config = dict(
    n_layer=13,
    d_model=320,
    n_experts=80,
    experts_per_token=8,
    d_expert=64,
    d_shared_expert=64,
    activation='swiglu',
    moe_layers=[2, 3, 4, 5, 6, 7, 8, 9, 10, 11, 12],
    router_score='sigmoid',
    normalize_top_k=True,
    routed_scale=1.0,
    balance_loss=0.00287,
    balance_bias=True,
    router_bias=True,
    init_std_router=0.00786,
    lr_router=0.00145,
    n_head=5,
    n_kv_head=1,
    head_dim=64,
    vocab_size=11272,
    norm='rmsnorm',
    norm_place='pre',
    norm_eps=1e-05,
    positions='learned+rope',
    rope_base=1740.0,
    rope_fraction=1.0,
    qk_norm=False,
    attn_scale=0.125,
    tie_embeddings=False,
    parallel_block=True,
    init='normal',
    init_std_qkv=0.0307,
    init_std_o=0.00601,
    init_std_up=0.0307,
    init_std_down=0.00373,
    optimizer='cautious_adamw',
    lr=0.000829,
    beta1=0.9,
    beta2=0.95,
    weight_decay=0.051,
    lr_head=0.0131,
    grad_clip=0.5,
    warmup_steps=256,
    schedule='wsd',
    decay_fraction=1.0,
    decay_shape='linear',
    final_lr_fraction=0.1,
    batch_tokens=131072,
    seq_len=1024,
    doc_mask=False,
    train_tokens=1816000000,
    steps=13855,
    dataset='wikipedia_en',
)
Below are experts of layer 6 (counted from 0) of a mixture-of-experts language model. Rows are named router (the router's row for the expert), down (a neuron's output weights, with its number) and show model dimensions 224-255. Each number is 500 + 25 x the weight over its row's rms, rounded and kept within 0 to 999. Numbers have three digits each.
After each expert's rows: a language model's description of what the expert responds to. This comes from a sample of Wikipedia text that the model never trained on.

# expert 47
router:486485530532528526514525470494541489500464514456500478522537522494499524523537492477556490479525
down0:509514474494482464505498481463515508497531527534470518477516496480539545492493535512558533529478
down1:485517510487517465477493509500499528473488467512513494519519475547534517492485485468532499500478
down2:496506478460517525490462476487547521480506507519488510491517491499498469459486519483494480538495
down3:510491449446543464516517472489504500536503496510467500506485487507510471524491519474510517495509
down4:479472477516532519516479490527508530468478503481523516491512528516525503511511472483537504510465
down5:493519453487501522526508530501525550504506444518489509518492448475510468500516483489450539496437
down6:490518492510513485497542522462486463535479509465519525468498514496503485506508476518490459505502
down7:487506515495504538495451477460515524439488494538498492509522478504487494493477469485505527523486
down8:485484522544479500449524457546476532488486474481507507501526489481495487488511491498551518474477
down9:513487544478474528502505520494436508516487479472529506473552478462492485511502515513471498539504
down10:470496482525475484498594471497497526452506459480532468494503507508508469524527475533521501505475
down11:534473533494430515510518486526472518490487506520474506474481513443488515441498488488508522502514
down12:515458473476479490524485505495496500538535471480472470495460486484470456513503472481508497515470
down13:519489534508522531474467538515533483483539553522448477477449520452520513484544467564493481489478
down14:482498496493501486496508490514513563510473499506484535521506478499491487485552489505455525430441
What it handles: Line breaks, blank spaces and table cells in lists and tables, such as Totals, Source, Date, GK, Yes, none, See.

# expert 58
router:488476520472527493495510514485460480526507492492479515496480476532525478525560551534490474466512
down0:498484491500540494527524544523501497484483478449477530507497530482502530454502503460500512478495
down1:514498532516504477473496499466473509516529441498511519479448487524459518467512400509546540475508
down2:516454505514519514504512510520507484501505519488481500489496492504544523470559538493499511543493
down3:474523497462538519542492493466502485492501465483457546501504509505501464511520510538479534518505
down4:535466505456507499494506478492499542488510500517530530495453492512513487473561492563464483498541
down5:487522523503508503523511511531481525488497500533510497487492499520469495480486523498530485507484
down6:494523551498504505467509526504475498459449491542468456487553562497500533454458509506485513475499
down7:519504521497477504498496515483473515476511505501529487506469517483519501529498510508517497493524
down8:514490504474442508523523464521517482486547512508501471465483525493523536511508530495480530553509
down9:493476454522530492498518502508463477495476520513492492535562504527504523537551492489528506489508
down10:470510487458497479492536521475472491531466500534515507504486519493555476482505505516485545503555
down11:522471475477511485502447513499464517517530534528492496525569514469459506527510508478475537529487
down12:505517491495495494530525487492529472523505504524528460529545529482513474514503523487493511506519
down13:525494517514498489484537483513488503468505507468485515485490570504500493475493498475498473479463
down14:500508481516488485526521482465505490542497505533527492497493522529481490526504518521480490523479
What it handles: Opening pieces of technical words in astronomy, geology and biology, such as or-bit, mor-phologic, mas-sive, hydro-, mechan-, and mm.

# expert 62
router:481479546492486553484500474513475479547503478494509507491503442445502485516514458509475466505520
down0:489503505488510527549484495495530487526524490489502484444511473521489547507527513540505501551514
down1:546518523535480525506526513491512496524544510481494505497444503546519460523522470469518487514524
down2:512490498541468492501517499512509545462493523506494501521500500503485510510489517518505504536504
down3:463507488528502455399481488503469531472505496500499521511471551485523441486514487499504497526485
down4:524467473487446498485481462522516527510487474515510485531494459475485462503517505512486525511478
down5:542455557530512467471460503511481545527513515518512529470522485484512496487493481519483486473517
down6:510496491534504520531482472525489509518526495547501457458476468508512425480504479534462472521518
down7:530465470513518509518485465525488497522512433494498491487460480489509495511524454520509509500466
down8:532461483504519510503494449512546512509483460483471526531480447492539524469500522422523508485483
down9:518562502497471515496539517492461537478519493473494514566565515505491505495493509499461505544554
down10:494475532538514480498494502530537472533493474503513536511510546480467518512510542517489463482539
down11:505460493518520505481557509508488479488467534515458505473448473498481491467486529499538527451512
down12:498491509527528490478525518508494495473535465492508555506490488500424472452500466523484508509500
down13:490505502537544483477529489478512523468485528482525511538498497480507554501472526514528528493503
down14:498490495553471533491520511517457493498496551510509508509515484506474514491478508489522498465529
What it handles: Words about government, courts, police and public announcements, such as announced, Supreme Court ruling, federal, Committee, jury.

# expert 16
router:485470485465543503533478491505498477535459470496490485509494523510507519512540531502503467474488
down0:505505538543499496476513511514498503484458475518534507487458535529540466480496520466517491472528
down1:491551518513514521455486490470567495487491493513525501524518508470476488500503494531523499498502
down2:530511501482502493523515531497481491468495493495525518481507485482529465480523482485494503446494
down3:481466479502519486464524526503535509542465503495509541498548482524527508482461526469499495495493
down4:525518471521494523505516483502499497480498491498487529520476459559491535533504513544520519507475
down5:468542454502511547495498493455546500485509514508502517492487522533490448494491516531512524492542
down6:527516477443465470508462496487482525521492509496462514483500454471500502539467498475518515506504
down7:494517517509495491478507552510499515488494488470493541487487545461525521478490528491492512501497
down8:492545531488475528488518465477498510509515486477507513537529508544573482506473522540480445506490
down9:500507508498455508504488468506505538522472481482481502458527486457535508504547514495515464474497
down10:475493487481497516503528505525510440513528507505500494511487535537539465473486505498488475523540
down11:494533510543490515464539494526504478538446513520487500510510494480504508495475541445464457522469
down12:497543500489484479525473541545547491479520514521506498480528476489533530467510521426494517527491
down13:452505528485531500485553552526515529516492499510494481512499491480508495517519487441552537477506
down14:491477511491509476525509530536504483510511519515528515517512493526509502465495496524513561501514
What it handles: LaTeX symbols, braces and dollar signs in formulas, digits in table cells, and phrase starts after section headings, such as \frac, {, According.

# expert 29
router:510520483534516493498482498504514543543555508499523501489519466483499500537517490513467515479509
down0:515487483508450553474460534449481446496478495471492507488500453560487485490480495517509500487503
down1:543531485518526528523506514523518533566484509521523508531509498524519525519440509506482537478492
down2:511541536493473486502538490510490504513531484507521501480535517496507486478503470493498532503489
down3:467510516536510486490531536497483508499487478483499499512491535442485486525498546486492460514546
down4:496527537494492513547456558495476506507469518468492484501508507505541466489533508478477439510495
down5:505468486494514500496489441492536530480494506493495530499549520525541484532504508518501549522543
down6:484472515469537544457485540496535525471543514495481485499428450461530492499501521521453496515506
down7:519497449511447480535475507530520538512482492550467534507531561543490497524489531500532499478487
down8:488480511534533472525463480480517513500526510523510511516500547513505520483513518505493540513511
down9:495494521482493477554546496485497470504456490533510495487540531494510484479502493520525538477491
down10:455487499475500481463472509496502507509510430487500514524518521468488468485519531486501459546467
down11:534496516507473514493450486537467510474470501521498478447534496510502525524486574528544497544536
down12:478537471479519492520463486527513539491489531499549505512496498538445498468501536511530522514485
down13:504488558504521535471493470517512485498478501482520530498489521527504498496499479453511463507514
down14:489553516506504523537489495500519495525498505486506537506487469511489528463498530518523503474465
What it handles: Word starts and nouns in film, TV and art writing, often after quotes or the, such as film, artist, Episode, por(celain).

# expert 52
router:454436510518540543540490530532514474493500517461480506504526490477490555524486490508530478506527
down0:502509518495544522524543491499487499518531507470490512526451488526532500535494459467486488481528
down1:513504488490506511507504482462511481530502458549502468466517511536541509543516464448464499495525
down2:489463500505513473555515521591504454524481521483452500539571458476503541504489471543526539489511
down3:478444453526496535481497526519496501510538500529461527481533559490472497518466520489485516508523
down4:525501508511481478502549549524484496526516506503502478488528513499457521519509494496516496477519
down5:506502494477509501511498449482495500478494483533507479491484516467500509521501488484515513491478
down6:482492446520492490474499590561549509456529520506516452485506513506497520531481524466489482495501
down7:508492517519500494433484517517509488517455535496492526484502512426521468492503531511556500524476
down8:528492494475498511491523476525488479538517488481474527480481469535506494515540486524511461508513
down9:549498521485486484541468507483494491469506549522524528500506494528501526459448491430509464460481
down10:496486505545501511498552514481491481508469463463513478490541475503463499499463547500515485509480
down11:525501470474480505498539499504496546505492481441520470480491499443523535524517546529525541504535
down12:492475463492495490497512492537518527511514570474476538540511494500462489481523516487498514527514
down13:497472510488469472507498521508478527498470465512513477471509510471530494527491514510517516490476
down14:497517504557473491494516503519458510453525504513499490516477497545480474520494511495480513516500
What it handles: Letters and pieces of Hungarian, French and other accented names, plus place infobox words, such as Udvaros, Csizmazia, County, municipality, born.

# expert 33
router:529468543501508523485506484473485493537506536457500517513534475482482522508527477532517476461514
down0:438497490469466514526449500524511522493518566543476501485540532488477494504496499479485508470482
down1:524517501487462500545479499545524471493521551515473460482507524514503514503493533511459502516521
down2:465501515511497515527458481511505512472475509451495552509493549506478504476525491480499475495470
down3:504482483477503509520510486538513497458499488508483547504481493503509503503501539472511531519466
down4:513539492496509480483463507540514461488500542507526466504464503516543502551540527491475504520512
down5:479516498508540493484536506496475510509519502471502548517518456502523469506469494512472519469454
down6:534502473508493517524472506476530519462434468552437534465502489528491513505493456499479520523531
down7:511521506497482496500486540506491489489483547502520505514503518504511526545499530519506516524478
down8:492549495500516505517503486505523496549548480479476495517505520502511550481499540517510476482536
down9:511495499439477478509513507523485514516489538482546513528501458468518468496506510505488480463495
down10:474531464471501464539511500501527516501486478515498517526514485469531497499508489519487514477447
down11:482534507487479499505438541481514536483479518502473473461477528520490528505521480476524474522483
down12:505477493520552501501507478550543503506491496498508512508493530446493503486530478473551473485508
down13:462488491480526504505499507493507511578479541503462444481532519476536474521476501482496504484485
down14:536457511493489505512512484485465454485526421496488517476528473476513512493507505513475508462491
What it handles: Inflected verbs and noun endings in stories about people, such as contacted, killed, asked, sent, him, help, often after to, he, his.

# expert 15
router:494476502479530503512479498469487497549475512489498539484539478502493545524512505522521473481515
down0:489447483496472482508491521512502483513548502530511493496517481482497481471510509456521473505454
down1:446480525509521521497470538504495482535502481504517506482521504513490504552490480486497532531484
down2:533487477492515464505540456513478461503505519524486490516528492505512471487488455484492545492514
down3:512502511470526494449509465543548514508510464512501477479538556514466524441461516486506549495509
down4:510524521459498550499456550503539446530501487540449458506478494460513509484479514475483484478493
down5:483500488479482511496511528512510513457505448448453488461469483498526475495520498488441542515524
down6:508505492514477508490517487536522469492496479514497505477481533526515543487480502493470514502504
down7:481502488533461511514501471427504488489528448499499497495472510502492510496475467493520451536502
down8:495500488508538479493526544456494552519517523564548493503490497493459508487516538481489472462468
down9:490524466520485502513480516449529488531521496519511508495450466504562533499564498503490507492540
down10:487455474423471499501503516520520433476531510521517498491527495522500505473504454450511515493528
down11:474510501510519460526464505486508525482497525497493504477508472470525514483539531522547532485474
down12:558543515510510494459536548511537519470492536467529469525524536460475474495451499454514500528529
down13:511528496492452459536473534531499484484476480534465524463481535458558511517476493484529505539526
down14:491508501497475497480518491526514496572520536512534524507490512504487486516502538504509545525458
What it handles: Adjectives and descriptive words in encyclopedic descriptions of species, styles, materials and science, such as white, gray, similar, different, traditional, used, known.

# expert 25
router:520480537525494516488536494500524474521514547484511523532507494485539488526524479489541492472520
down0:513467501542494514523540492496530459481500526497479514480514488499535506501511473511490505498492
down1:502483458520470490514518515468458496475491441479481517505460495491449518517526457500501496498499
down2:513530480465476508525482474516526521502505486532519527501552487455527489507511535565523481447456
down3:474535506505462501527507452509520498536518459539521486521485512493474484520517526489503568490503
down4:517484500438503487551489461498511518490480535481502481458458500534474510525501513479485511470477
down5:503487547499510476520515498521517487516488508486507491454498507498546509520510521491495500467498
down6:526522508540503517522476492494471492525531460543515522480512512475528491486496482487499458520496
down7:550509515500492519484488528493443481528497521468546465480455476525492487499458501462481467491475
down8:542488500532520525493473563495527505511525465463509541510470471524507514502465488491473515491503
down9:457477511524544455462511476508517485513475512553465474536486472491485510533530530466502515499505
down10:496501508480490494484477488514501469470512473497501464486505517479464502463492439464493481525535
down11:538472489499532478484505500512516497503505495515489506498507526513484481511451510515501524496462
down12:516482535518515526531515519489459510467504487502503475510508506486556499500523548539483512511492
down13:542474498549530461513495489463511446482499497560533481487486529498502502480477504476457505489489
down14:495513470537524506534521504496480535488471501473484489510518503454506475465533470539470518495536
What it handles: Line breaks, dashes, bullets and field names in infoboxes and tables, such as Airport type, Postcode, Succeeded, MF, Minister.

# expert 49
router:516453487496532530455512532482485524565476513512529539497522507496514517520539501515531491470498
down0:454550505537470492481509534503470514517492546482514532520536522564525513525544515463494488482523
down1:474481470473487505535523491477481478485477522495477507487496492474491501504476528504490506492461
down2:474511539523528486516483516489481452481502504484514476493526528469494496546512493488466497513484
down3:486527523451487486538528473478493511533518500482547467527477477436492454531503473484446511465485
down4:535520490470482473505461463513468548504494550489491504531519534462492480514488474517508463470513
down5:512492503542508459501490465532512480519474519464565489534540507458474504506522458527515512547511
down6:506493470507525483475539496443486517516519501475469504528526568502525494490504512510483505465484
down7:489538471510546542518481531442505475510488485543502538491503511526471471481499491484524496499526
down8:501543498505500504546517517528496426474514513466505485532490491491524495509492542516491472540459
down9:480506459527468483471515539498508484501539467523508479484470506531506511517524504473485490502521
down10:490513494517586498500459464544466475500495506533506470488500522516511503465511475479455525523502
down11:469481483555493495478514464517531472506506468503454497448459490500498481473561497460473479521497
down12:520505507553504489520502497514498441500491513535494533497480495500526508501529491554449508505506
down13:465484502505483488494521485524511514518481466496507506504486530524517503488507518494533462498493
down14:512517440491506500495539503511477502486485501481510551519533516527466498515439531506548476518534
What it handles: Geography and architecture words in location descriptions: located, town, area, River, Street, Historic, built, storeys, Extant.

# expert 13
router:441465513505503573525509537509506474510506496469503504526488483484496473520536468514519517495520
down0:491492524551525537465500507493523505477522493514546517526466493510485524522516490538548530533516
down1:472547497483522542525468545469487458492529480480483517518482521518484470521488476475447472518495
down2:500445533564510503412518558458507511449507460475509537522491492487502546508478484518525500487500
down3:456490485425487489452492450469468499486448517498494488495490543530512499543501517483517511546532
down4:507491499509497492420502496492465517459498480519537488468514515450516504539533507493504474479513
down5:484494472491517487521518452471510489482524518525502488466499529492507520499492476514481529531528
down6:482484505489508534520482478529500507463497473496446524494497512466451503509534484530463541468496
down7:506487497483494526522477479490496499516483471458437539534497502457497505480474517513540520451502
down8:466505514527498466536522529518511515484516481523496506519492517476462509523502534474548486476521
down9:492512531501501460456513488496468481485505484466477518550464522469506448498521503516467528509495
down10:531466508470514481499528504447476536513486516489518500510500498524467463520514489490470492534491
down11:518500458503533521517524529487506454469522493483477526521494496507479495503521497481488489489484
down12:497486487496494501496488507484510482490491472471474482548489521493525509505511491509470505541556
down13:548470487492524521544542482573467494489474527480477500510510467500495483460517549522495541526509
down14:478452508497477489519494543494535503459483515515526471500550515518487493512517508488546463477505
What it handles: Common head nouns after proper names, such as University, season, League, York, born, film, plus billion, degree marks, and units.

# expert 54
router:477461538455515522494467481476516522515517444492552491514509508491525485509503492488488434480501
down0:446518454497505484477531484482472528515522500502563491478527506508511509473503492532512478473509
down1:523565492480466521476499509463498493502466477500475512523515498498485531473513567482502493514485
down2:497527512551504481509472485494507533510461516524474493516514568460473496517509540471507544484490
down3:509502521472503504493513462542434519505446491520500472469497495496501495483472481502478481479517
down4:531467515444531491477486481555514488480523489527522505524476481499526516460513486511496475527527
down5:480490504505521498497489513526493528506537463516503492499509497498471584461532467528523493525487
down6:485529537428490482490469490441488469481504494529521497471492477521548473552488499487470509501478
down7:493495500495469476439495546494488498493513466524523506483516506553473538500504491511534437513521
down8:500496510437480521489504524478511469469480490481526476486511537500506510504475489514448500550533
down9:531540504532487506506481536509460532507486515516550498495517502491481519493486499507515518475463
down10:469465485476502495510495491492507461485540461507505522501499515527506513481506503482479506476455
down11:480522512479467483508559509452474487525502533534551502492497476518467490470512513541485482497505
down12:513447515445507504512492485509521488504539526493490522517471477483510520504503497481522469509491
down13:554468485506504514471497495550504544476491473490484499493454464442504482507546506481535504501509
down14:538514466501456492541478401500520519488502522510469495497529509516517469509502525519557486546534
What it handles: Content words in expository prose, often after the or of, such as social, political, energy, ability, -ational, definition.

# expert 42
router:473506513504558539494525468518496545523498504483514545493520495499510497520500540517524510442496
down0:488502504520485526512490533490497491499502504527494515468537453484501492489482487493551477461544
down1:498482475530506499495504510471471523506489518493471481495511519460527486455508540547470502540487
down2:473470544495508513461476508512489485485498539492465446534465505516511527497491508465511496475527
down3:544520466539539507526462498481448461505474483521503467473455500480495454494507492489503487490519
down4:508535493506491519514473532507492501537495480520465454531477519494475507494529527534460511517517
down5:508493495492467488487496524505461523525496496481510520500481529485480506529461486505479465523491
down6:510413485505509511495476479503503493492486504513525473510500496509520486500532463523500484559504
down7:492530521481463540491454521487487453505492497501488506518514513531449433522522496524460500516494
down8:499531517497557516471499527553520517486467486488471498495538493505481483483474533505529503487489
down9:503532494437516527502474499509501502515522500462488496495494489465496508515510525477516522477525
down10:538466531526507468527471487453513504520488486495524509488533530526528483510489538516551520449489
down11:509505496526557480525497527480479490509516492479488535515496511465500481514485492523533493468492
down12:513526474511458462459507509543509518506508482499534454499537496525504477528504505495519480517476
down13:512473451526518500493516501458516521530494532495515514544502553508529433462504501499464496505487
down14:487468495534503510505522480513485473559430479458529535521517495504488493536452505503531492519490
What it handles: First three digits of years like 201, 199, 197 in dates and ranges, plus reporting verbs like said, chose, released.

# expert 26
router:464488512513484519485550495511479521526544475471487515504512486477484486492528490530500492533534
down0:508506479520490448546511517548478466468518490483487493532487523501518462488485485548503501497476
down1:523568526476560528505479512495533441479472501505476463518490496505501461585508487520490494541516
down2:511462500462483487521536521463489486504507539514525486473541500478465530478470471513498507498490
down3:514499485476517482523545509534467504482509497481490515481533488517453500536460529449528498514534
down4:486487548472490537482529541524490488471513503531468458436492535509473509528510513506473490494523
down5:508527535475489473494526520456452485487500494449532475498501509514493466518486437542507460502519
down6:595550470484485546474510483510463509501499489508492512508495529486481471506461515556511521515509
down7:506485547528485506466484491537511433511474522498525511533458514482528498483509485492471498478481
down8:470510479544500497470498534502474475507472511503474529479470517489480489489471510507446491499493
down9:490465475522464480511479547523502500499452533471471484508493500508533497485454503521529537472471
down10:466533487491497522485528491494458504509470515532509507517532526453463505521527541480511520455510
down11:458491489517527427498496544511534486533470500525482528509500503495465519524493519516484527506499
down12:500507516485551514486467521522490477492507521502474479468480507461506496550504519445517504446440
down13:522510513508505482490484451485495499501495529469492484508492470486531540463522483485519509504508
down14:516483518492521500483460501495486519475495484450455485466521487538508483485513474502489506497482
What it handles: Prepositions and "to" before verbs, mostly in sports career and season text, such as into, after, against, plus score-table numbers and the "ld" of could.

# expert 11
router:501488527506496525490545514503513461534494521477479498489525501477515502513534472498463482489495
down0:485511492469537473474534531444459510510488504457489508507460529475497471509513470489482481499508
down1:485526515504514526480481509495518486521542525495542476502552476490455465493487495457499520474517
down2:539498516485516493492505530520509515487499478514506512460479491492523509500496505460508491446478
down3:475526481485520519500473516520507502510500473550504484505520499512512505470506478500471483500510
down4:518493510507500517490487536507464475499473503546543456465480520488478504537437503514472447460503
down5:510489553488432478473463510476478485486467463502469547489496498489547521461495520478500503460499
down6:497518493503480499541501519509473472457506500514521503499542503521488474512509492518552470520517
down7:468484512501489543476538481521498486505484516486447491515534485488539529466451455495501522500485
down8:479519512504495507490502527506511478481479489472488500520516477470464516497514508514444471504484
down9:497456484504466510504495489469493559485479480500478498500489523522546523501499502460466479506431
down10:448491507527510504504514482528497476501523471465485455449564499491517508516480517499466515571513
down11:459473491477515519510456508505545521501516499481500489504460502498465492509530468463500535523496
down12:516507538526507498508504494482496524497478515505475511472480507508504504461486457453471491493505
down13:475485466475467485488518492478496539507427525516471493476452524501544466530488500488459465525487
down14:491529517465484487466514505475534518500557528521532477487484474520499495451486502475494505521536
What it handles: Final pieces of split words and names, as in Norw-ich, Darry-l, fr-uit, plus given names like John, William, Joe.

# expert 36
router:515482490521507499480492536498511516560509533509556495494521503483519541538479442501536494455539
down0:499490526475493469482521517532524514490467492475474492520485494499536517466490532482505476477532
down1:533506501524522526491503522483490479494504498516525478488500518495470524502504504518480524494514
down2:528475475534493467496466472502491482535484563524466512462526507553468462490517482501529503528482
down3:496506507495436503515507492508491482527523476493529469456527491460457501533486523494550506482461
down4:536487455556509530475475514540521502509556524494497520509515512514520504492483512527504509551487
down5:501483493479538483532493488501484537475488467492515537522516511483473539491526533517565469478473
down6:538517516510480494486450490486470493496546526510532500504481515543481467493520541492510478518505
down7:475518473491493537483515506474483489526501497490513477454504530479474548524493451526541486454488
down8:498524486489484549487488477452443478456479533508532480498491530484510512493542526549546487523497
down9:491466460534507508487490503482513506489513534509495512478481527463542523521506496484492534508536
down10:468539487529545532524463490506522477562485485507457514491504487491513501485517505476506551501502
down11:537470507529484497482474478502492473521495513513450538482474502517489497543513481519492487457533
down12:475513493491462478504475500494503523469457499462506468447508552483469506495517497541512490522535
down13:491465499505485468493502533523513505512483476517533477499519505493507520485537537513481477480517
down14:492502498508455512498496505487509485500505486513558514479481487486514483463471471487527511586467
What it handles: Syllables inside English personal surnames and place names, plus table separators, such as Mc-, Hun-ter, Sur-bit-on, John-ny.

# expert 41
router:493473535484491515490512468500498512527497465460506526480486459500525485533523463513500455496494
down0:504514501451500465480426492488482503493519482489498473506542449479496490530478476503491493512554
down1:478541477497453493476498476494499494514483535509468491526529473533480492474519477504458477537526
down2:509485485487508516485474520479516530510513486496504496498506478557566536504540464500507484498530
down3:488522491501487491477532473475504493486500526464550443505540510474499507524501540515498463537480
down4:511451553534492487472516536504486503501537538536493480534470479489494506462525498508527509523453
down5:519513478506469507537494470501574515527474538489490455547499516502525478532517486439514505501503
down6:480475524558488508469506500478507488504504469533464498512506500482531510537514467491504519478497
down7:443500528494522539455491492499490473510484474502525519496484456503506478492502488482486490481490
down8:473479468512474513512469534534526509464532531536489541485487527506511514476504467465453485521481
down9:457510504492551497511504508501511468527468514488491513531492508486505461538508449533461481521469
down10:498479501458464470537511485529526456473524461519488483503464504530496471502531533492494476496472
down11:494508512472454536537506499502492489487506485473501497540499508490465547535509517474521518487484
down12:479477507526502479483498495545518488500465480553464505467498509549494498531497478496470494515564
down13:549509506467525472462490500488511521518546534553495508490488493484499527480470483486482507517520
down14:502493525526446484497488510511488497444508492497514481480508468552484507471512504477561525462521
What it handles: Nouns ending a noun phrase before of, and or in, plus object pronouns, such as them, him, government, school, boards, countries.

# expert 39
router:483512534536566521530519498507513524532525510501502533533514509492495537515536510504511484430510
down0:488473500506490513549460487484515467524501515483460517483505506492468490542532497510499492492494
down1:519523501486521488483521491500508550538484476480487492497517503487474505512445495474540484505531
down2:481485522518492483510519493457467530494532458458492513548512538481526473449516533486483482442500
down3:508509496471526544493512487518474470500456449525485486523499482518508470522465510502517493525518
down4:454505534486451490482454539485485507498475492495534481526508510505505552536508485490503509496460
down5:505477527522506464502465507502502496505524517485494505510517508478500507467476468459561519485546
down6:440505488515492517507489526487506498498515519467540462480477527491492508509475491464464511489492
down7:420520491491480503478491527518504485491469515478506464471507533509500461510532489488517506473489
down8:460509516538511512525529506507496534493525497514469525518513449482455514535503529531495511509527
down9:485524519489487553548536505494493489532521508531561519504510466437475492499499471503511457500549
down10:518481487509497499514503507576511522525519490499483515487498515512480481547498541491516481492455
down11:468518517503534435511484474507506499472483444507462515495519499519467477456508462512531495490510
down12:502519480476451539520522479454463525502511512476528534479461519514495491489507519521492492469493
down13:505528501511476530472509552487470478474506524501500514512537472499470498470453506483487555521498
down14:509457525538556519484518398485495508464517500535481507478488495508517518497488465474483520516490
What it handles: Words in song, album and chart text, such as music, song, album, key, top, certifications, plus quotes and pipes in track tables.

# expert 20
router:547448495496523494479504504500505468519506508488503504492514503482508522520494509499517494490516
down0:509473457503524453486480477525478521495512580474509454477518506531512489474503464503518501493498
down1:485466496488469418510503499533474506502515514524497506466461542507509502481504503528522495478477
down2:506483513525493491517464547522507485563466514495514499491530480497537485476517506534455518492475
down3:501498477483531500534487498520489490477499479539501504485517489504541526523513485478457519550502
down4:510517500551459525493475542491474519478479446498478503498503495479465526498492498518473463531475
down5:482484507450540506502486512476547479522498463522490536570461534553478520459542530526500531467498
down6:513522508481470481497483533451497514496480577544513495499504483516541516554525520482551462478497
down7:502496505502562509509513475496500530464481490522531472492483504485494517466517537492495534526518
down8:510495515467522484496490486563522486474511444478494488530528472471466501505500458477538531544467
down9:499507474509430510491486540473518502522489494502432485463529463484492475488489504461522529480514
down10:429526547494534511514511479474476545489499464501500477533493513520493511484558442538490499499481
down11:499522453520516455475594504477500513487487558488477495503512467537466498491510488505524474506515
down12:509505489483524515449493439487507454495552498462439509501477498487474499496505529497474535511527
down13:492508541503518516467482438451511507491459510487554507489520520465493549490524449492528515471487
down14:517482514521488491469533519520488488533526548485493477482462508547515487472452525454521523454490
What it handles: Words and name pieces about ancient, classical and religious history, such as Byzantine, Athens, Wallachia, religious, oral traditions.

# expert 31
router:528464494494512518518494501489545485508516507484483505511506506504518492497552452540497505488513
down0:521510522481463492493495488532517506484491474475471488494450500502508484471495471481481463486489
down1:522495502506510507484508504495549503510494479485534509517498473493538494508482474449553463486511
down2:429490473468522494527487489506509506505488544517482471522517497493497498492526508489492460478477
down3:469507513465487487487488450502483497517515447455507494470493507464516504495473523472541442523534
down4:465516462513514505461533507491490521464511446547538510525532483478537484506474477512498503513497
down5:514506529512514490494473480481469481481479497511531505448503521527542508440493507469480525511490
down6:506496540505485488481483472512478505482465512480539546479492528487474544552520536488485517488518
down7:518530479517496520497509481515488530498467537504489515528513513561549467489493517479545479496495
down8:482492462527529496461525508487472513495457500514489518483492495517479535487497479512496510476543
down9:552491502544484470517505490524483492516513482514470491539486477494499491472503523524518477468492
down10:480504509522522466531519496484493472535510510532529457508491497494491475535523480486516469482560
down11:464488500535497538519514495516492527489511496520492468470531516497493488473499494533529473429524
down12:517516534470522519548483500490502501493536548466500491537492492471518531540472498486503484533498
down13:498515487497517495519507503493507499539534513453502501506526495506536488495528549467501506494493
down14:533511540495547464510544499527488495519513520494512527503497499500487546513451533491508480517515
What it handles: Function words and pronouns in film plots, reviews and quotes, such as you, My, We, love, tells, the, comes.